{
  "d_shared_expert": 0,
  "activation": "squared_leaky_relu",
  "router_score": "softmax",
  "balance_bias": false,
  "lr_router": 0.000791,
  "optimizer": "adam_variant",
  "lr": 0.000664,
  "beta1": 0.9,
  "batch_tokens": [65536, 131072, 262144],
  "train_tokens": 1451000000
}
Below are experts of layer 6 (counted from 0) of a mixture-of-experts language model. Rows are named router (the router's row for the expert), up (a neuron's input weights, with its number) and show model dimensions 0-39. Each number is 128 + 32 x the weight over its row's rms, rounded and kept within 0 to 255.
After each expert's rows: "gets" lists some tokens that make up at least twice as much of what it gets as of all text. This comes from a sample of Wikipedia text that the model never trained on. Tokens count by the router's weight.

# expert 10
router [110 177 244 131 128 124 187 125 189 128 118 115 152  77 167 159  96  56 102 136 156 144 176 200 159  88  44 130  64 167 138  57  88  78 144 102 151  78 143 122]
up0 [ 99 112  89  97 128 161 153 101 158 125 163 109 102 139  39 196 163 123 175 109 104 130 152 128 108 126 150 122 185  88 129 172  76  90  91 176 128 129  93 115]
up1 [ 78 157 106 118 192 137 154  78 111 108 176 144 116  69  95 124 139 123 163  80  90 137 107 122 145 154 138  95 124 128  69  99 117 111 160 147  99 126 176 127]
up2 [109 138 119 109 143 121  45 141 112 139 143 144 117 118 103 153 140 115  97 137  94 108  97 158 128  63 127 103 214 127  83 179  93 154 125 134 112 130 114 166]
up3 [103 150 174  81  89 107 156 156 138 160 133 106 148  92 125  68 152 137 143 156 128 170  94  83 102 135 107 105  85 129 147 138 135 133 148 123 118 142 139 137]
up4 [ 90  56  95 105 103 151 142 139  94  90 149  99 166 151 195 132  97 126 144 120 134 161  91 117 101 159 142 150 160 119  97 217 182 100  60 136  78 171 114 156]
gets: " S", " M", " B", " P", "B", " K"

# expert 40
router [101 161 158 134 108 195 103 117 130 166  94 154 160 125 154 126 153 172 120 140 130 122 125 158  92 127 158 131 120 139 121 127 111  95  94 149 163 155 138  65]
up0 [139  79 117 137  95 134 164 105 117 103 192 155 127 125  94 132 131 162 144 126 147 151 180  70 141 177 159  80 148  92  57 154 156 164 115 161 139 160 155 120]
up1 [126  90 109 143 104 100  99 104 176 143 148 105  84 183 139 128 120  80 108 133  93 186 154  86 132 111 118 161  59 137 135 116 167 102 125 103 120 161 107 139]
up2 [105 129  98  90 155 120 147  75 112 104 151  66  95 119 130 115 139  77  82 186  83 127 161 128 121 105 135 131  80 102 144 166  87  90 180 178 145 104 102  87]
up3 [149 142 149 153 156 108 138 136 121 124 114 137  83 113 114 164 185 139  82  83 132 101  94 130 194  66 164 152 130 117 133 108 135 164 127 135 121 153  73 119]
up4 [117 110 114 120 163 125 170  38 164  60 139 142  94 171 141 129  25 131 146 112 204 100 142 127 125 140 115 113 147 172 119  88 138 127 105 155 166  90 141 121]
gets: " a", " A", "A", " The", ",", " an"

# expert 8
router [162 168 232 129 192 134 161  95 144 130  72 109 102 149 153 102 105 177  75 100 136 153 113 121 180  88 150 161 145 170 124  95 133 161 105 146  96 106  88  88]
up0 [174 225 144 171 131  77  77  93 114 159  87 119 180 101 176 130 111 165 132  87 153 162  84 172 115 126 123 114  25 108 100 110 140 142 143 124 152  85 164 162]
up1 [171 132 132  58  97 131 144  99 162 124 116 179  65  74 151 147 122 200 153 100 122 163  86 147  94 105 153  97 130 191 130 154 143 178 147 109 121 116 131 119]
up2 [146 104  98 114 133  81 162  99 137  90 121 175 167 100 177 159 111 119 156 125 127 112  90 178  91 124 156 166  69  89  78 104 115 186  88 188 120  96 128 196]
up3 [ 94 127  96 183 116 182 121 140 101  61 143 124 108 108 138 101 117  90 148 105  60 161 104 101  92  68  96 164 110 187 106 166 139 128 133  86 134 119 137 134]
up4 [156 175 142 115 145 182 160 146 103  66 107 111  94 131 150 171 155 141  50 111 131 158 172 146 150 119 166 131 126  79  97 117 123 113 114 179 134  54  57 164]
gets: "0", "8", "5", "7", "6", "4"

# expert 16
router [123  95 248 173 140 166 116  89 139 101 128 158 126  55 109 127 119 155 127 126 141 129 131 133  85 117 128 107 146 129 151 111 130  97 116 111 130 131 133 132]
up0 [120  95 137 114 195 140 145 133 100 210  93 108 143  93 115 151  94  76  40 101 143  28 154 151 174 164 148 110  75 153 139 131 120  46 149 116 143 145 122 107]
up1 [158 169 117  80  98 126 161 145 131 118 125 154 130  87 123 184 151 141 111 134 156 134 134 195 128 101 136 112 187  77 153 124 139 149 139 107 115 123  92 175]
up2 [115  77 119 140 148 135 166 121  74 207 158 101  79 123 154 127 106 121 131 156 111  86 139 104 127 146 134 171  91 111 122 179 127 103 114 127 118 134 129 197]
up3 [120 183  93 126  69 132 159 172 165 128 152 187 182 141 143  87 151 142 151 121 100  91 197 121 167 179 155 105 105  38 118 119 140 106 117 144 121  96  74  74]
up4 [125  84  75 135 136  74 128 167  89 155 177 100  95 131 157 150  98 124 123 147 155 132 107 110 135 154 180 134 138 169 168 133 122 164 139 148  96  99 125 133]
gets: " |", " the", " her", " him", "ed", " his"

# expert 5
router [185  99 162 181 112 121 163 144 105 104 143 161 155 145 148 107 131 123 128 162 144 139 112  99 114  86 122 100 132 165 169 107 145 130  88  89 129 116 147 166]
up0 [141  67 153  99 142 101 205 150 150 140 107 146  75 113 115 155 163 150 164  85 133 114  89 137  97 175 139 112 143  97  81 216 173 174 114 158 111 155 131 152]
up1 [112 119  77  97 150 107 153 175 132  99 133  67  64 171 192 145 146 171 147 132 107 151 101 143 157  98 131  67 152 176  68 125 120 158 154 161 113  63  91 155]
up2 [ 50 163 134 117 136  94  49  46 119 129 145 119 135 108 139 140 183 122 156 150 143 139  60 105 120 108 133 155 197 109 126 111 138 139 136 129 118 124 135 159]
up3 [ 91 159 150  72  85  91  86 132 122 222 163  51 132 122 111 123  73  92 102  79 102 142 110 116 129 132  81  97 170 135 114 140 161 119 140  91 151 200  83 173]
up4 [110 135 135 121  39  96  99 117 126 174 126 137 110 178 198 115 127 133 111 115 128 157 109 131 176 119 167  81 163  65 101 115 159 116 165 176  80 106  98 128]
gets: " |", " Award", " Best", "==", " of", " Awards"

# expert 15
router [103 130  47 128 169  89 201 151 109 152  93 184  74 168 181 119 103 114 103 160 122  91 135 149 128 125 100 101 148 136 128 101 103 138 118 133 146 110 127 116]
up0 [121  97 128  95 103 104 159 159 112 167 144  76 165 151 163 105  90 108 144 120 135  76  78  87 103 163 162  73 141 131 119 110 123 161 232  70 197 129 152 108]
up1 [155 138 108 147 140 105 124 129 194 134 139 138  98 101  70 135  94 141 164 102 192 168  63 148 150 127 109 149 133 112 145 115 151 126 107 131  82 102 183 143]
up2 [133 111 118 155 125  92  97 137 103 178 141 187 145 106 173 119 174 137 128 161  80 141 128 118  90 141 108 120  96 125 105 121 152  73 217 141 141 136 138 100]
up3 [127 141 136 127  90 123 113 191 106 115  93 128 184 137 130 178  71 123 152 110 182  99  80 105  70 123 134 148 139 130 103 171 199 111 132 166 159 119 141 146]
up4 [121 183 115 152 136 118  78  65 103 197 123 151 174 114 140  37 150 145 150 179 144 144 122 125  70  97 137 123 125 147 109 110  80 167 144 137 158 127 110 123]
gets: "1", "9", "0", "8", "2", "7"

# expert 12
router [202 112   3 133 121 148 161  68  55  54  91  93 116 126  84 158 147 152 139 127 226 143 112 163 128 114 139 164 107 103 155 117 132 100  81 158  98 162 152 148]
up0 [118 137 156 112  72 107 163 113 128 140 138 130 124 109 132 131 106 126 184 158 139 112 115 113 120 123 138 153 173 128 122  96 152 158 135 112 114 148 122 105]
up1 [101 127 117 133  88  96 161 110 176  67 185 174 169 129 177 165 163 156 166 124  74 171 125 131 133 134 150 128  89 187 132  90  86 179 138  56 127  94 135 116]
up2 [117 186 143  91  82 109 107 166 172 168 131  78 104  43 133  89 113 131 105  76 130 191 150 163  79 116 140 101 139 155 112 138 168 128 118 156 155 185 146 140]
up3 [154 158 100 106 127 143 162 124 101 190 104 122  99 153 111 149  72 151 121 149 123 102  86 147 149 120 105 167 126  93 151 157 189 150 139 139 126  90 139 115]
up4 [152 146 101  96 127 124 162 167  83 186 123 120 198 111 126 116 115 119 106 158  87 124  90 157 124 107 117 160 132 104 103 177 133 106  77 185 128 138 151  99]
gets: " the", " The", " of", "The", " at", " its"

# expert 3
router [179  29  28 139 152 133 169 154  88 128 131 202 153 123 168 211 130  99 138 144  87 196 110 132 105 105  85  40 170 141 147 143  88 191  89 112 151  57 140 136]
up0 [168 150 138 137  84 119 108 138 147  92 109 157 119 130  64 159 110  94 150  99 113 123  99 107 181  68  74 104 158 173 140 107 118 104 152 115  15 126  75 171]
up1 [155 129 131 150  84 124 142  99 137 146 182  98 162  80 142 110  54 107  88  97  86 130 131 121 132 120 139  93 120 121  87  99 129 176 158 186 172  66 184  86]
up2 [160 126  72 141 151 165 139 161 197 121 132 145 113 195 128 123 158 110 153 170 138  95  62 174 112 122 179 120 106 131  78  92 104  94 143 177 151 150 158 132]
up3 [116 118 117 149 117 125 146  75  78 161  46 113 127 110 160 114 153 187 163 171 142 134 161 191 114  25  96  94 159 116  93 125 184 116 162  79 101  98 135 189]
up4 [ 85 106 135  80 102 157 146  86  67  86 119 146  42 145 201 105 136 134 148 118 188 168 141 139 102 141  67 118 124 171 141 126 200 105 122  62 153 127 170 151]
gets: " (", "\n", ":", " a", " is", "=="

# expert 29
router [ 93 175 233 154 121 106 176 156  99 181 171 114 125 171 104 103 132 120  89 124  77 156 203 101  92 115 120 109 207 123 135 159  74 118  98 108 105 119 110 140]
up0 [113 185 136 133 148 113 160 101 119 130 169 100 133  59  99  71 152 226 131 149 106 160 148 102 150 149 124 150 137  66 202  79 151  90 102 145 118  82 200 156]
up1 [126 140 121 148 120 104  84 192  99 180  91 139 132 149  40 106 143 110 151 130  84 144 136 135 144  90 107 131 159 158 153 113 117 147 153 187 149 125 111 104]
up2 [147 157 113 161 161 100 134 155 155 121 139 142 121 127 115  83 123  74 158 101 157 105  46 118 142 143 166 114  62 151 141 136 172 157 192 164 168 150 155 156]
up3 [122 110 101 147  97 169 118 173 150 126 105  47 125 152 169  73 139 150  83 102 102 126 128 156 124 131  63 123 137  83 115 137 140 157 170 163 116 185 127 160]
up4 [129 152 146 104 140 145 170  67 134 147 150 128 192 103 147  78 174 144 119 110 157  95  78 120 132  68 122 173 112 151 139 136 149 132 152 152 109 144 186 149]
gets: " ", " m", " Championships", " World", "final", " event"

# expert 22
router [ 44 108 234 194 103 190 109  79 123 121 114 166 152 105 107 123 146 142 190 107 111 189 107 160 119 102  57 166 140 131 130 145 176 128 125 136 158 122 125  93]
up0 [168 180  95 166 114  91  94  80 109 174 122 106 127 115 143 102 149 115 132 171 149 106 189 164  85 170 125 119 143 126 170 105  94 143 132 137 127 127 164  86]
up1 [137 163  77  93  97 141 120 189 159 112 143 123 134 145 161  76 128 117 163 157 108  82 124 156 180  89 150  77 109 154 170 109 126  81 164  94 105 136 106 106]
up2 [114  95 112 141 103  85 137 135  97  63 171  99 142 158 151 130 132 158 173 154  92 183 197  73 126 137  75 112 116  76 130 139 123  93 168 137 144 144 103 163]
up3 [131 117 120  53  95  56 168 127 108  94 169 150 143 180 131  67 126 102 128 101 116  96 146  81 126 119 122 115 131 129  98 125 128 134 218 161 122 105 115 149]
up4 [137 102  84 145 112 111 129 178 137  97 131 134 122  86 214 138  75 156 138 149 144  72 109 150 190 161 137 131  86 141 174 166 142 113 126 185 115 125 128 140]
gets: " |", " ", " (", ";", " /", "'"

# expert 24
router [ 94 125 164 160 101 143 170  72 165 122 106 185 107 157 148  87 123 139 129 127  50 131 118 127  65  89 118 178 109 143 136 117  82 104 153 175 133 115 170 134]
up0 [144 164 121 148  70  90  86 144 118 140  95 121 157 146 167 201 122  95 202  57 135 135 116 180 118 158  72 104 122 122 113 123 117 143 146 111 180 141 150 159]
up1 [153 113 114 168 116 100 188 151 126  97 144 182 121 139 119 106 202 103 117 133  82 128 127 107  89 123 123 147  92  67  97  92 109 126 123 195  73 135  96 150]
up2 [ 86 157 161 147  73 127  95 119 143 107 145 151  80  48  72 141 194 136 135 137 118 161 134 107 210 165 108 156  76 156  92  85 195 181 129 140  99  81 128 129]
up3 [105 135 110 125 171  88 159 187 139  80  93 125 129 133  97 155 103  63 150 105 200 147 159  92  49 128 114 131 100 126 174  85 112 168 103 162 108 161 121 112]
up4 [210 155 102 142 171  88 145 115 141  78 103  88 140 124  95  71 128 131  95 142 115 142 146 117 158 197 134 116  96 116 127 155 170  94 122 126 125  86  96 160]
gets: " \"", " (", "|", " The", "-", " I"

# expert 43
router [120  40 143 154 102 104 139 147 102 170 114 116 124 110 176 140 113 210 108 123 137 159 160 160 154  80 133 137 143 131 162  87 140 120 110 145 151 120 157 116]
up0 [168 156 114 112 190 113 187 132 124  33 150 145 163 166 150 117 130 110  78 157 116 114 121  98 107 136 111 150 129 140 100  83 120 145 145 153 203 117 119 100]
up1 [158 122  81  99 144 139 199 138 179  43 104 110  68 102  83 194 108 175 152 145 107 167 163 115 128 153 103  41 114 138 121 127 147 113 156 121 121 145 120  93]
up2 [111 143 122 194 144 138 126 116 143 176 143  92 168 103 120  82 116 157  99 144  95 120  60 184 142 154 157  64 113  89 118 135 132 145 156 122 133 175 114  67]
up3 [144  59  84 120 148 175 140 127 121  62 207  93 123 105 185 134 133 128  97  95 143  64  81 135  98 150 164 224 104 142 136 121  88  87 135  61 146 151 126 117]
up4 [ 96 142 150 172 141 137 146 120 164 148  95  85 106 122  97 134 175 119 176 135 197 135 130 110  77  89 107 122 117 168 111 129  99 189 128 123 148 129 161 153]
gets: "2", "0", "4", "6", "9", "1"